python train.py --router_score="softmax" --balance_bias=false --seq_len=1024
Below are experts of layer 5 (counted from 0) of a mixture-of-experts language model. Rows are named router (the router's row for the expert), gate (a neuron's input weights, with its number), up (a neuron's input weights, with its number) and show model dimensions 384-511. Each number is 128 + 24 x the weight over its row's rms, rounded and kept within 0 to 255.
After each expert's rows: "gets" lists some tokens that make up at least twice as much of what it gets as of all text. This comes from a sample of Wikipedia text that the model never trained on. Tokens count by the router's weight.

# expert 79
router [102 110 116  96 120 162 117 140 134 152 131 122 138  96  75 131 108 132 150 159 115 117 120 153 138 172 134 100 115 111 131 146 143 123 116 107 155 133 162 121  80 131  96 108 134 132 170  91 158 121 178 125 175 129 131 141 123 136 175 133 143 152 132 136  94 145  81 135 154  94 123 147 120 132 127 123 130 143 128 123 140 117 131 139 173  76 108 129 135 150 157 163  61  96 121 146 133 140 135 117 135 145 179 123  80 115  90 144 127 131 115  90 149 113  99 115  95 124 130  88  86 127 125 166  94  93 113 128]
gate0 [ 93 100 142 122 138 136 133 153 116 133 119 119 124 127 141 119 143 122 111 143 110 146 117 120 149 132 108 132 113 158 117 165 114 117 128 136 137 122 174 168 153 170 139 132 119  96 134  97 126 156 115 134 109 119 104 140 138 130 151 132 128 141 126 120 132 145 120 144 132  89 129 114 109 131 115 171 115 130 120  91 133 160 147 175 131 156 141 140  75 123 124 137 162  90 135 132 132  96 124  92 122 120  75 101 116 133 148 115 155 130  98 120 156 133 124 114 126 107  59 143 126 118 109 130 127 138 142 130]
up0 [145 127 125 124 111 119  92 132 158 158 177 140  91 120 154 112 115 146 120 113 117 140 128 148 101 155 158 145 146 115 121 151  99 106 137 168 147 120 140 153 127 147 133 135  62 117 158 125 142 136 137 132 121  92  94 126 130 144 140 139  73  54 105  94 151 159 134 118 141 143  73 132 140 121  73 122 119 139 128 130 129 139 126 164 119 169  77 133  93 108 123 133  95 145 133 171 137  85 129  88 135 144 151 137 123 135 125 142 128 137 113  69 133 158 126  61 126 132 123 118 133 128 149 124 118 138 124  95]
gate1 [133 122 130 107 152 127 165 132 118 146 122 103  82 104 124 183 119 142 121  99 132 127 121 152 159 112 116 130 115 112 120 112 129 160 151 140 174 120 135 112 112 157  93 166  93 140 140 129 105 130 139 120 124 132 114 132 152 141 137 148  84 151 176 159 143 125 133 117  71 166  97 143 154 136 128 198 142 132 119 118 121 104 132 148  96 137 124 142 111 154 155 102 168 143 133 159 153 135 136 140 127 172 106  97 125 147 129 149 120 175 131 156 142 164 140 151 119 132 151 160 104 127 124 127 129  91  84 118]
up1 [126 143 100 124 107 118 154 106 141 156 151  94 126 126 142 152 127 195 157 135 106 111 137 140 136 134  77 191 125 140 146 175 118 140 158 151 167 131 129 126 137  95  85 170  40 120 143 179 101 131 108 133 176 109 132 135 121 116 118 122 121 108 167 124 135 147 122 165 147 127 110 103 100 135 118 190  78 142 105 133 133 105 157  99 154 114 102 131 104 127 125 125 120 130  99 189 149 108 127 123 101 177  78  97 119 134 143 145  90 151 141 153 126 149 143 142 111 104 145 165 106 156 122 130 121 124  98 147]
gets: " ", "-", " \"", "_", "/", "_{"

# expert 31
router [122 118 140 101 113 167 137  89 122 147 161 109  85 117  99 147 116 162 136 154 104 127 124 148 107 155 117 144 111 143 116 102 163 116  95 100 155 110 156 119 124 135 107 118 131 142 147 116 134 130 174 130 155  95 138 132 139 147 189  91  90 136 121 161 110  80 113 121 153 120  99 137 125 131 110 154 119 130 143 136 126 142  99 157 178 101  92 149 153 112 149 159  76  89 146 131 155 112 160 131 153 116 163 116 116  93 164 126 101  90  83  64 140 131 107 130 123 158 128  95 111  92 124 162 133 153 130 139]
gate0 [138 118 158 131 109 174 167 157 130 130 118 152 154 170 135 162 180 131 105 131 158 153 129 128  81 144  95 103 103 155 142 108 107 112  77 122 122 132 180 128 129 130 114 128 125 139 101 109 106 146 118 104 113 136 151 121 168 139  90 132 133 157 108 143 161 146  80 158 123 144 157  89 136 136 200 142 128 106  87 118 131 124 105 185 123 148 128 140  99 135  94 122 131 134 118 175  92 120 125 116 137 161  77 110 141 122  61  72 141 112 122 110 137 117 126 152 146  77 132 184 152 112 121 137 120 120 121 160]
up0 [116 127 166 118 111  67  94 163 138  94 153 108 140 126 138 109 121 118 126  88 118 116 131 114 134  97 151 153 123 108 160 146 147 141 146 116 182 120 132 144 117 112 147 120 137 109 133 130 158 149 141  94 146 132 121 134  98  83 149 125 156 189 130  89  94 162 117  94 141  95 120 131  97 124 103 116 115 148 135 118 130 112 147 142 139 154 133 160 144 145 141 145 145 156 142 150  85 100 132 154 103 152 166 164 122 144 101 120 127 122 160 145 113 106 160 109 158 129 110 103  78 114 137 102 150 127 154 104]
gate1 [162 135  85 145 154 144 115 123 144 133 133 159 137 114 136 138 107 181 128 143 130 151 145 157 151 138 121 165 160 128 110 148 107 137 133 137 106 130 115  92 121 128 135 136 129 150 113 145  89 110 123 145 121 162 180 163  97 129 113 132 128 174  92 120 117 115 154 112  95 133  77 151 132 120 116 118 112 138 117  96 169 152 128 160 148  88 116  75 113 122 177 151 133 114  97  79 144  70 126 145 107 124 113 163 115 119 149 100  99 136 121 137 122 104 141 110 139 137 123 164 109 134 136 158 116 156 141 108]
up1 [143 161 135 145 151 157 123 140 175 141 127 188 120 133 107 171 129 141 125 166  85 122 136 155 183 152  92 156 169 169 108  91 149 130 118 117 107 128 118 130 137 113 124 106 139 156 124 128 115 127 127 141 128 150 162 132 132 127  64 116 148 146 150  93 116 149 174 113 114 117 124 172 164 119 101 116 106 151  97 104 180 122 101 122 177 100 150  68 120 145 149 141 132 103 117  86 145 113 151 123 134 126 118 176 129 125 147  64 109 141 122 137 143 134 103 128 131 124 126 170 128 134 149 148 131 119 125 102]
gets: " of", " by", " with", " to", " and", " from"

# expert 68
router [118  88 135 129 132 137 122 152 121 162 193  91  90 108  96 155 116 145 158 156 139 148 114 147 145 176 124 129 112 126 136 166 170 127  87  86 155 129 123 128 122 125 124 112 158  81 153 123 135 125 155 149 164  91 134 133 111 120 175 110 136 136 122 169  94 128 123 136 127 140 107 173 101 133 120 110 130 126 156 138 114 147 120 171 134 107  93 161 146 105 128 138  96  86 110 142 155 132 137 115 118 166 143 132 131 112 133 147 109 129  95  51 141 123  95 160 137 143 144 111  97  84 132 145 120 147 114 134]
gate0 [143  94 134 115 116 117 151 108  69  90 155  93 111 140 159 149 111 108 116  95 134 130 137 130  90 124 156 120 135 110 161  67  79 168 167 147 105 129 116 147 133 148 124 167 156 121 112 108 145 128 124 138 115 114  97 107 111 180 122 181  84 108 146 136 142 107 103 154 150 107 133  71 143 122 140 113 150 137 111 144  83 175 138 179 157 149 162 105 157 122 134 144 112 134 168 121  97 143 109 155 134 153 117 147 113 129 145  98 126  94 109 160 124 107 135 123 140 129 142 114 219 133 140 131 150  99 111 147]
up0 [154 128 114  85 129 146 130 193 113 116  80 114 160 171 118 149 138 127 143 140 126  92 110  95 120 132 126 162 131 162 113 106 116 175 119 107 101 120 104 147 117 155 139 155 173 116 141 130 134 170 154  86 151 115 135 136 109 137 134 140 148 151 159  92 112 132 140 127 118 162  82 100 123 123 172 122 148 168 108 109 117 124 131 162 113 137 147 122 139 133 190 138 121 126 169  86 131 152 102 134 134 148 111 129 146 131  89 133 161 109 136 156  89 111 115 124  83 127 129 116 133 133 111 186 125  60 121 157]
gate1 [123 135  99 133 118 105 130 139 127 142 132 103  97 171 110 107  82 119 138 124 140  87 125  94  98 100 156 201 134 165 138 127 151 156  89 105  41 123 138 126  93 143 136 114 115 148 169 159  94 102 120 121 100 166 118 141 175 127 107 114 117 175 161 128 134 157 155 129 125 135 103  71 135 122 114 112 125 115 126  67 118 136 121  95 136 136 122 136 123 133 143 110 148 153 123 121 101 113 112 148 104 181 143 122 133 129 134 135 124 136 142 118 138 111 102 103 171 140 105 106 133  91 148 132 128 127 144 111]
up1 [151 127 116 129 155 166 128 156 120 139 135 150 151 103 121 113 185 119  90 136 106 127 121 144 153 154 106  78 139 120 133 123  95  87 158 120 167 136 107 111 159  81 119 132 127 119 114 119 143 154 117 141 143 114 130 119 131 121 131 161 125  83  95 110 123 109 115 158 132 109 184 170 154 123 128 118 150 112 122 133 155 116 124 175 111 109 142 117 114 107 125 129 138  84 113 113 154 146 142 106 139  76 123 127 126 133 120 133 130  96 112 138 115  80 135 141  56  85 110 148  95 151 101 129 137 117 117 147]
gets: " the", " a", " The", "The", " his", " two"

# expert 8
router [135  87 161 132 111 124 117 123 114 166 150 120 131  90  98 121 131 153 158 158 143 126 103 138 142 158 132  99 153 120 124 107 152 163 116 121 135 147 149 110 118 140 104 130 188 151 128 141 144 131 118 129 159  93 133 147 161 114 152 105 114 108 113 140 108 114 109  79 127  98 147 151 121 102 122 106 128 172 138 160 116 132 139 125 156 114 112 181 180 125 129 137 106 102 147 133 168 128 109 115 117 134 154 153 124  89 133 170 117 105 126 115 129 116 114 121 107 130 136  70 107  79 119 159 126  94 110 164]
gate0 [ 97 127 135 128 154  81 127 157 105 116  96 175 113 106 120 196 134  94 183 150 139 131 119 152 167 116 164 155 126 136 117 173 138 152 111 148 132 123 122 144  92  72  85 125 134  93 122 116 141 119  98 146 139 130 122 108 128 127 107 138 142 102 141 134  95 146 145 134 162  80 182 136 122 133 151  67 138  89 132 149 121 104 150 129 153  95 172 160 120 114 164  95  66 126 114 104  88 144 133 106 129 150  71 141 123 130 114 105 144 168  92 106 101 134 131 130 111 147 135 110 113 124 122 108 164 153  98 123]
up0 [128  95 123 137  98 124  78 163 133 135 126 162 105 176 131 134  91 180 124 126 149 102 109 127 141  97 104 134 122 130 172 101 114  95 163 119 133 121  74 131  93 142 165  87 134 110  93 147 101 125 149 148 127 119 135 124 146 136 129 141 118  50 146 100 129 145 131 110 121 136 143 150 121 134 109 131 124 136 132 132 130 118 142 140 165 116 122 122  93 117 129 105 163 145 151 154 178 125 124 113 173 102 105 165 115 107 119  72 142 141 117 123 116 187 131 106 175 114 119  86 119  96 147 136 123 122 135 129]
gate1 [140 119 116 141 113 162 195 177 123 126 113 137 141 141 141 196  59 107 115 109 150 101 116 114 109 130 141 129 126 106 171 135 107 154 124 104  82 123 133 116 146 103 125 131 163 160 107 122 109  99 107 124 137 107 133 130 134 146 152 156 159 147 180 105 123  92 157 116 123  93 155 141 129 134 114 120 178 134 138 170 157 177 128 184 105 130 116 125 124 150 137 135 133 165 130  98 116  87 116 139  89 159 108 175 145 142 105 116 127 128 150 131 124 159 161 173 129 157 162 133 169 116 114 117 139 125 128 130]
up1 [148 154 163 142 131 141 104 157 127 144 129 101 158 102 144 133 138 116 120 133 160 164 129 135 128 132 106 145 118 136 166 150 105 129 142 138  77 119 125 113 122 123 145 129 123  94 128 151  97  90 105 111 154 179 128 120 160 116 110  78  98 188  88 132 134 115 143  92  59 117 156 136 131 128 125 141 126 121 104 128 105 118 104 121 127 155 123 138 106 113 154 194 124 144 110 137 129 135 134  88 122 127  30  95 130 140 120 105  87 155  93 170 159 138 119 148 134  92 128 141 121 107 137 168 128 141 114 168]
gets: " He", " he", " It", " who", "%", " is"

# expert 45
router [131  99 119 101 131 112 144 129 118 177 160  94  64  80  76 122 169 108 144 150 128 121  96 152  82 140  94 148 124 137  92 127 162 162 120  85 111 138 127 151 130 138 121 115 146 127 114 119 108 139 158 136 170 125 120 150 140  96 185 144 136 110 123 146  61 141  84 127 136 151 138 127 110 112 110 142 119 152 141 126  91 162  94 132 142 117  81 185 158 100  73 148  73 101 144 153 168 115 138 104  90 143 125 128 128  92 142 152 118 108 137 101 140 138  95 118 156 139 119 105 127 104 131 164 111 129 109 147]
gate0 [171 127  98 115 129 103 158 150 116 128 131  89 104 157 142 131 100  99 103 125  70 142 135 131 130 121 110 130 144 172 124 142 131 109 135 133 126 137 156 102 126 138 114 127 148  92 140 136 109 133 166 152 129 122 139 130 143  88 119 138 175 113 157 118 135 127  97 134 170 180  96 129 133 119 162 111  95 125 119 100 183  82 129 117 149 165 117 109 134 124 147  72  96 131 127 122 119  87 115  99 153 165 166 135 139 126 141 156 166 143 128 122 162 120 104 142  83 138 145 152 115  91 140 122 105 119 177 124]
up0 [102 141 149 127 158 144 120 142 137 113 120 144 133 109 129 133 163 104 146 145 134 110 139 128 114 120 146 114  90 134 156  90 124 142  81 143 140 130 120 100 106 148 142 150 119 152  90  74 166 112 115  89  81 133 128 114 110 157 135 128 112 127 119 135 121 158  86 106 147 125 145 134 140 122 114 129 137 131 143 113  95 184 161 102 130 133 155 135 125 117 126 156 165 144  98 133 132 119 133 158 103 106 130 135  92 141 172  86 136 104  91 132 145  81 140 125 170 105 115 105 132 167 121 152 145 172 100 119]
gate1 [128  82 200 112 153 102 142 143 142 129 126 111  47 108 158 140 128 170 132 125 100 121 152 114 156 139 119 161 103 167 102 104 155 140 128 128 127 137 165 137 113 179 137 109 106 125 138 117 121  96 120 110 134 138 178  91 119 140 128 153 158 109 125 141 144 106 147 117 128 107  81  82 125 132 139 103 141 138 129 176 139 121 151 119 140 151 124 124 122 153 127 127 151 114 152 119 110  95 173 115 108 115 124  98 119 129 136 100 126 138 141 125 150 126 147 130 145 189 128 117 134 104 142 136 126  96 116 118]
up1 [130 105 112 120  71 150 128 124 145 150 137 163 145 137 152 114 153 108 189 141 100 134 122 150 121 119 116 139 110 121 180 145 122 123 121 131 123 131  71 106  83 121 100 122 160 146 119 150 108 164 119 104 160 115 146 164 103 125 138 136 165 120 123 133  89 178 110 107  82 140 121 119  96 121 126 118 125 130 121 124 111 137 140 154 118 106 128 123 134 121 162 119 101 135 113 126 169 136 113 107 123 109 169 134 144 121  89 186 109 125 125 150 146 162 122 162  98 144 113 177 139 118 107 120 113 130 169 140]
gets: " in", " In", "In", " the", " during", " of"

# expert 74
router [141 125 114 103 109 100 139 105 116 155 159 126  72 103  87 146 117 139 144 175 126 131  86 172  98 143 116 127 140 147 100 128 175 123  99 108 118 124 106 123 148 138  94 123 145 140 122  84 126 152 160 152 172  95 123 129 139 139 209 131 118 104 116 169  85 117  98 109 133 129 127 138 124 117  96 123 121 135 147 153 111 162 122 163 168  94 109 162 163 144 143 139  79  87 145 125 152 118 139 143 122 137 161 143 125  97 124 137 133  89 115  58 142 150  98 130 151 151 140  89 116  93 151 172 135 148 110 161]
gate0 [143 139 154 130 123 158 171 203 141 157 145 104  98 129 132 139 138  97 128 152 128 115 109 106  98 172 155 181 153  55 138 118  96 164 170 142 170 119 147 137 119 113 113 127 153 110 122 109 114 123 127 135 178 125 156 146  57 123 115 128 109 117 171 151  73 128 132  36 128 110  96 132 142 134 134 133 119 131 144 119 160 106 120  92 135 141 147 145 143 113  78 120  88 126 105 117 107 105 132 133 132 107 103 151 116 124 132 111 116 163 149 126 156 131 164 159 136  95 123 104 116 114 131 119 101 128 123  91]
up0 [106 147  95 123 157 131 103 108 130 133 112 118  91 130 141  88  73 110 131 117 131  97 117 145 140 143 147 127  59 129 104  96 151 116 184 134 136 119 146 106 143 136 132 144 135 145 152 126 110 110 144 121 160 152 129 119 118 128 100 117 122 121 119 135 100 124 103  81 151 108  73 163 133 123 138 121 115  92 115 126  99 140 133 174 101 152 173 146 156 133 112 138 136 115 128 134 127 176 135 115 167 150 127 132 143 135 124 133 120  71 171 118 122 133 130 116  83 128 105 104 118 108 109 132 145 135 114 101]
gate1 [125 112 151 138 103 133  58 147 163 112 151 183 129 143 105  63 127  73  80 112 130 127 112 103 108 118 139 143 112  86 152 147 133 135 149 124  90 137 168 108 102  79 132 114 125 136 117 118 102 164 160 120 154 169 133 135  81 139 126  93 148 124 118 121 124 119 119  90 127 115 113 100 132 126 129 153 152 119 141 123 113 125 141 157 110 120 141 125  80  99 121 115 156 159  96 100 127 118 134 112 100 176 174 162 118 125 112 129 111 117 135 117 145 107 136  95 144 165 124 134 105 124 168 145 167 158 114  67]
up1 [168 123 149 124 115 128 144 136  84 162 159 130 104 151 137  92 140 157 103 119 111 120 115 140 122 141 135 109 130 144 115 111 103 143 100 177 106 137 112 140 109  78  85 136 153  78 127 114 119 181 154  99 152 108 134 128 153  84 130 123 154 124  93 132 126 140 155 152  83 219  80 112 133 138 133 168 135 108 157 133 180 131 136 111 144 137 148  94 141 153 109 168 110 145 140 138 125 113 144 108 163 144 176 161 143 113 154 141 133 142 121 111 115 100 140 147 122 106 134 117 141 120 117 144 133  39 139 104]
gets: " as", " to", " in", " for", " of", " with"

# expert 47
router [148 122 110 111 134 169 136 131 120 173 169  79 102 137 101 164 136 138 164 167 158  88  78 154 110 148 121 125 145 167 104 148 172 112  93  89 128 139 159 112 139 119 125 104 172 123 103  97 142  96 158 147 158  71 147 137 144 143 166 123 149 118 141 111 101 137  86 123 157 154 117 155 113 129  95 155  91 140 163 137  92 152 124 145 152  99 122 158 121 123 122 137 103 104 131 130 134 143 144 113  97 119 141 125 136  78 136 118 140 114  95 100 172 115  77 123 156 130 142 111 103  94 108 172 121 158  99 126]
gate0 [152 144 121 117 117 106 101 124 130 132 128  95 150 128 135 166 117 114 132 144 123 152 141 137 138 136 116 119 110 154 125 161 123 131 181 122 123 135 111 100 154 147 174 143 105 131 117 110 120 170 149 117 109 127 145 114 168 144 133 108 124 102 123 138 113 151 151 116 183 129 128 111 105 132 146 135 100 127 134  79 108 153 152 156 132 118 130 117 135 115 114 136 128 132  62 151  75 162 117 204 160 185 132 139 135 129 176 154 138 119 132 109 149 115 136 122 157 150 104 107 121 121 125 120 104 161 115 123]
up0 [128 119 161 110 120  73 152 150 118 117 118 167 105 134 115  81 120 115 139 103 139 103 137 130  95 101 127 142 136 153 162 133 162 123  65 118  39 123 149 126 121 155 123 105 121 142 152 134  95  91 129 129 112 143 108 143 145 172 106 106 135 119 118 110 124 142  93 181  70 134 127 143 113 121 139 136 134 155 147 177  92 155 155 119 120 152  95 136 113 126 159 152 143 155 113 110 150 117 118 124 108 168 169 149 100 123  81 158 116 106 194 136 124 151 119  92 132 138 163 100 151 132 105 110 154 136 136 132]
gate1 [ 87 104 127 115 133 118 123 175  94 118 144 133 146 147 117 151 107 118 106 106 160 143 138 132 140 146 145 143 131 100 125 151 141 103 113 134 137 140 119 109 169 135 125 192 104 110 163 175 124 120 119 122 122 110 108 133 148 145 135  87 134 127 125  88 128 126 144  97 106 184  81 131 123 124 128 148 139 103 122 117  95  99 136  93 140 117 112 105  98 110 150  94 129 155 153 135 115 171 136 132  96 137 121 151 121 124 139 144 128 113 119 123 131  93 111 134 127 137 128 147 130 116 103 121 144 167 105 128]
up1 [189 155 130 133 134 127 120 101 136 117 102  96 117  99 161  91 145 124 149 134 132 148 123 147  97 133 109 170 131 114 132 124 119 153 214 142  98 118 121 136 118 135 111 137 113 124  99  88 126 135 102 138  95 141 124 121  91 134 113 105  84 157 173 142 113 112 111 167 113  64 169 129 128 121 114 142 110 146  95 164 150 144 148 171 123 138 156 147 153 144 115 135 122 148 108 162 148 118 117 113 139 130  87 147 150 123  96 152 145 116 114 102  96 183 158  92 148  91 141 113 135 128 146 131 104 132 140 119]
gets: " for", " a", " was", " with", " to", " in"

# expert 4
router [132 104 163 140 142 142 139 126 130 155 141  96 134 119  90 121 103 166 151 160 123 163  92 138 100 146 103 153 123 125 126 144 177 130 120 122 155 133 144 133  99 129  97 104 141 130 130 115 104 112 146 145 162 115 161 116 134 131 144 135 131 131 113 131  95 152 112 137 155 118 156 162 109 129 132 122 131 153 143 138 157 142 138 138 187 122 121 124 135 112 148 128  73 143 136  92 153 145 125 129 110 162 169 117  95  98 106 166 113 128 119 112 159 123 104 116 124 111 126  92 103  94 143 129  88  91 102 172]
gate2 [130 135 158 126 133 146 140  90 116 126 153 117 106 150 123 133 129 143 125 121  94 117 136 132 124 126 133 100 126 139  96 103 133 138 144 139 124 134 106 111 131 109 134 131 125 148  90 132 172 162 117 170  98 138 140  80 132 102  91 141 131  87 134 125 156 122 155 116 171 127  93 143 161 133  89 199 112 129 165 156 167 148 117 165 136 127 109 108 146 113 148 102 147 125 134 105  90 125 123  94 119 158 182 163 130 135 111 138 111 154 132 126 167 110 125 149  88 144 140 137 141 129 125 113 101 146 127 161]
up2 [113 144  91 130 128 102 134 112 121  91 143  69 118 106 143 155 117 126 122 105 131  78 131 144 139  93 136 115 111 153 156  78 142 128 131 144 116 125 147 122 125  94  94 126 124 160  90 154 112 190 150 165 106 159 158 121 116 114  92 151 113 102 133 102 137 119 143  95 153  89 101 149 150 122  77 134 172 146 143 105 214 128 158 178 119 106 130 153 152 122 134 106 142 106 123 141 101 155 145 116 100 101 192 114 113 116 124 175 158 153 139 132 130 111 116 107 142 155 145 133 132  90  92 139 138  88 139 165]
gate3 [117 131 115 134 125 148  95 112 119 129 131 135 111 133 125 144 163 162 111 122 132 151 121 119  72 115 138 151 151 111  96 130 138 162 156 121 137 132 106 102 105 119  83 130 126 169 190 113 106 162 131 172 141 145 116 145  80 128 137 105 144  92 180 194 146 167 143 162 136 148 198 176 141 123 118 110 119 121 124 128 145 106 142 107 143 116 118 105 117 131  97 146 116  97 131 135 129  91 130 119 138 154 129 141 132 124 162  94 140 120  94 114  98 130 130 129 125 153 111 120 127 151 149  96 139 136 139  89]
up3 [118 117 146 150 125 132 155 133  85 122 117 110 134 130 109 156 108 121 138 171 125 136 139 121 152 132 128 131  95 165 170 127  79 119 102 141 148 123 152 142 111 117 148 165 131 141 110 164 144 133 115 125 119 103 132 124 173 158 140 162 122 117  66  90 175 118 102  91  88 144 101 115 112 132 150 124 132 119 127 127 107 148 127 157 116 122 125 149 126 150 135 128 173 162 152 129 122 118 130 118 110 171 126 156 126 141 131 156 116 113 130 143 118 147 120 126 165  97 139 131  85 126 132 145 156 123  81 178]
gets: " ", "-", " (", "–", "8", " \""

# expert 12
router [131  99 111 111 104 147 108 141 122 170 166 109 108 113  95 135 119 142 143 154 137 119 101 150 113 135 133 147 129 137 103 148 158 140 128 107 135 144 142 135 115 131  92 113 153 116 162 103 132 117 156  97 179 112 153 128 134 136 190 120 138 143 138 128  84 147  77 157 139 119 142 165 110 112  97 116 101 141 153 151 117 130 116 168 173 116 106 149 138 120 121 185  71 100 134 144 136 139 145 133 133 148 163 109 118 116  89 129 113 120 116  68 151 123  88 133 117 109 147  73 110  84 111 162 136 118 122 133]
gate0 [193 124 123 126 135  92 129 117 163 130 151 142 141 134 107 174 148 147 115 149 117 141 144 124 136 136 128  87 152 122 155 148 120 131 140 170 122 122 124 132 128 153 110 158  83  78 135 137 110 171 118 130  94 102 119 167 127 154 133 136 129 135 112 115 155 132  93 110 105  80  83 157 145 120 114 106 131 122 140 110 151 122 141 184 139 116 135 137 152  93 155 134 122 122 150  97 156 127 140 136  77 177 173 166 127 117 126 113 178  97 173 117 159 160 137 153 136 123 140 103 128 103 124 101  90 124  93 102]
up0 [140 127 117 110 135  95 146 136 151 171 133 152  89 144 116 135 159 139 122 161 130 178 129 139  92 113 131 127 156 136 118 170 141 148 128 164 105 135 104 160 127 145 103 101  76  81 201 144 100 153 122 146 101 131 154 125 135 139 120 146 127 116  96 152 142 116  75 116  87 126 113 123 119 136 114 116 116 129 129 143 119 130 139 166 128 140 118  99 166 107 183 161 106 129 136 138 123 143 123 113 151 194 154 123 150 138 129 177 161 111 132 101 156 173 106 141 111 112 140 132  96 115 131 124  95 119 128 139]
gate1 [126  90 142 127 149 120 100 122 146 143 110 122  68 127  91 177 124 119 108 159 144 161 120 169 131 138  91  96 126 114 130  83 122 123 138 129 102 133 103 146 137 172 128 112 144 131  87 124 100 153 137 151 150  92 112  80 106 120 131  95 125 146 169 124 130 102 137 142 109  85 155 115 107 123 102 143 117 150  99 161 136 175 139 133 130 129 129 127 121 157  92 122 117 120 113 108 137 125 159 134 164 130 122  95 155 117 145 124 142 143 133 126 164 140 112  94 136 108  97 111 109 135 136 132 104 172 118 144]
up1 [119  94 107 128 144 180 126 104 138 150 123 143  73 113 160 125 149 124 136 154 129 132 114 149 109 108  70 106 134 106 127  95 109 115 102 122  98 132  74 132 122 122 104 123 117 118 117 126 125 140 137 151 159  70 119 133 142 151 148 132 106 126 154 107 146 132 173 130 141  91 147 119 117 130  94 177 151 162 119 140 128 140 112 127 138 150 139 136 106 122 169 122  84 168 127 140  99 111 136 115 172 153 131  92 155 104 142 136 110 164 123 163 148 145 117 120 149  93  94 102 103 114 128 133 111  98 104 107]
gets: " ", " (", " \"", "-", " [", " “"

# expert 15
router [130  77 133 116 115 110 148 111 124 164 175  84  76 116 104 146 159 154 150 169 135 123 131 132 116 166 126 123 127 133  90 143 180 158  90 122 142 135 125 124 109 133 112 118 172  96 148 107 106 137 141 144 152  80 128 123 120 148 163 106 140 122 144 125 112 143  87 133 148 149 121 150 107 115 136 129  96 151 152 135 110 166 126 157 137 134  94 146 156 100 117 161  94 103 130 135 185 111 137 133 108 119 136 125 119 118 120 111 115 137 139  62 134 162  66 137 141 134 145 114 116  85 119 148 135 156 141 132]
gate2 [137 105  74 118 113 150 125  92 130 201 131 132 119  89 105 118 132 142  99 139 126  65 123 157 110 115 120  95 131 112  85  76 126 161 112 105 102 131 124 140 131 129  93 110  95 152 110 107  66  73 133 108 105 104 134 131 146 125 117 133 136 156 129 130 109 165 146 156 118 132 124 150 144 122 104 126 129 107 138 103 185 156 156 104 132 137 105 122 125 102  75 143 135 146 111 132 157 135 129 101 135 148 167 128 126 134 134 136  45  75 139 121 116 150  98 126 131 197 154 141 107 128 109 160 102 120 172 125]
up2 [117 120 100 104 146 190 124 102 129 225 142 106  98  79 118 129 127 139 103 110 127 117 138 143 153  86 142 106 129 106  92 115 128 140 109 122 121 135 131 156 123 138 106  92  97 112 165 134 111  87 152 165 146 115 158 130 141 126 154 124 136 151 144 137 110 148 123 132 118 149  94 156 144 119 126  98 139 105 161 125 126 128 170 158 101 131  91 141 104 128  92 147 132 142 123 142 146 136 129  83 141 152 147 102 130 139 138 139  75 105 130 129 131 138 106 110 112 188 147 150  75 137 103 149  96 147 173 141]
gate3 [ 81 128 174 125 128 156 122  90  99 100 122 155 138 150 134 128 153  97 143 140 148 160 126 119 146 125 157 113 140 118 143 156 126  84 118 125 159 120  92 154 119 200 102 114 107 178 119 137 160 186 111 118 129 127 102 169 137 142 108 111 153 146 121  82 116 128 124 165 154 133 106 165 115 135 112 146 129 126 117 130 152 123 162 116 144 150 110 146 165 117 132 127 111 116 152  97 141 130 143 131 117 124 208 140 138 155  97 121 119 149 141 112 141 164 145 135 150 116 130  94 114 113 151  99  93  95 134 121]
up3 [105 119 171 108 170 113 122 122 108 103 131 133 139 144 134 151 150  80 138 120 122 106 117 123 100 138 149 145 162 144 139 143 117 108 135 108 137 134 110 153 123 186 107 111 165 159 137 144 139 151 117 106 152 124  92 133 122 132 116 165 175 125 134 121 117  93 123 199 124 138 171 155 122 120 120 154 129 125 129 129 165 103 143  92 175 156 146 161 144 152  80 124 123 104 160 118 118 146 141 185 101 120 180 149 118 142 113 130 106 140 131  91 144 140 141 101 149 128  97 139 147 119 137 134 155 120 153 122]
gets: " the", " The", " his", "The", " their", "s"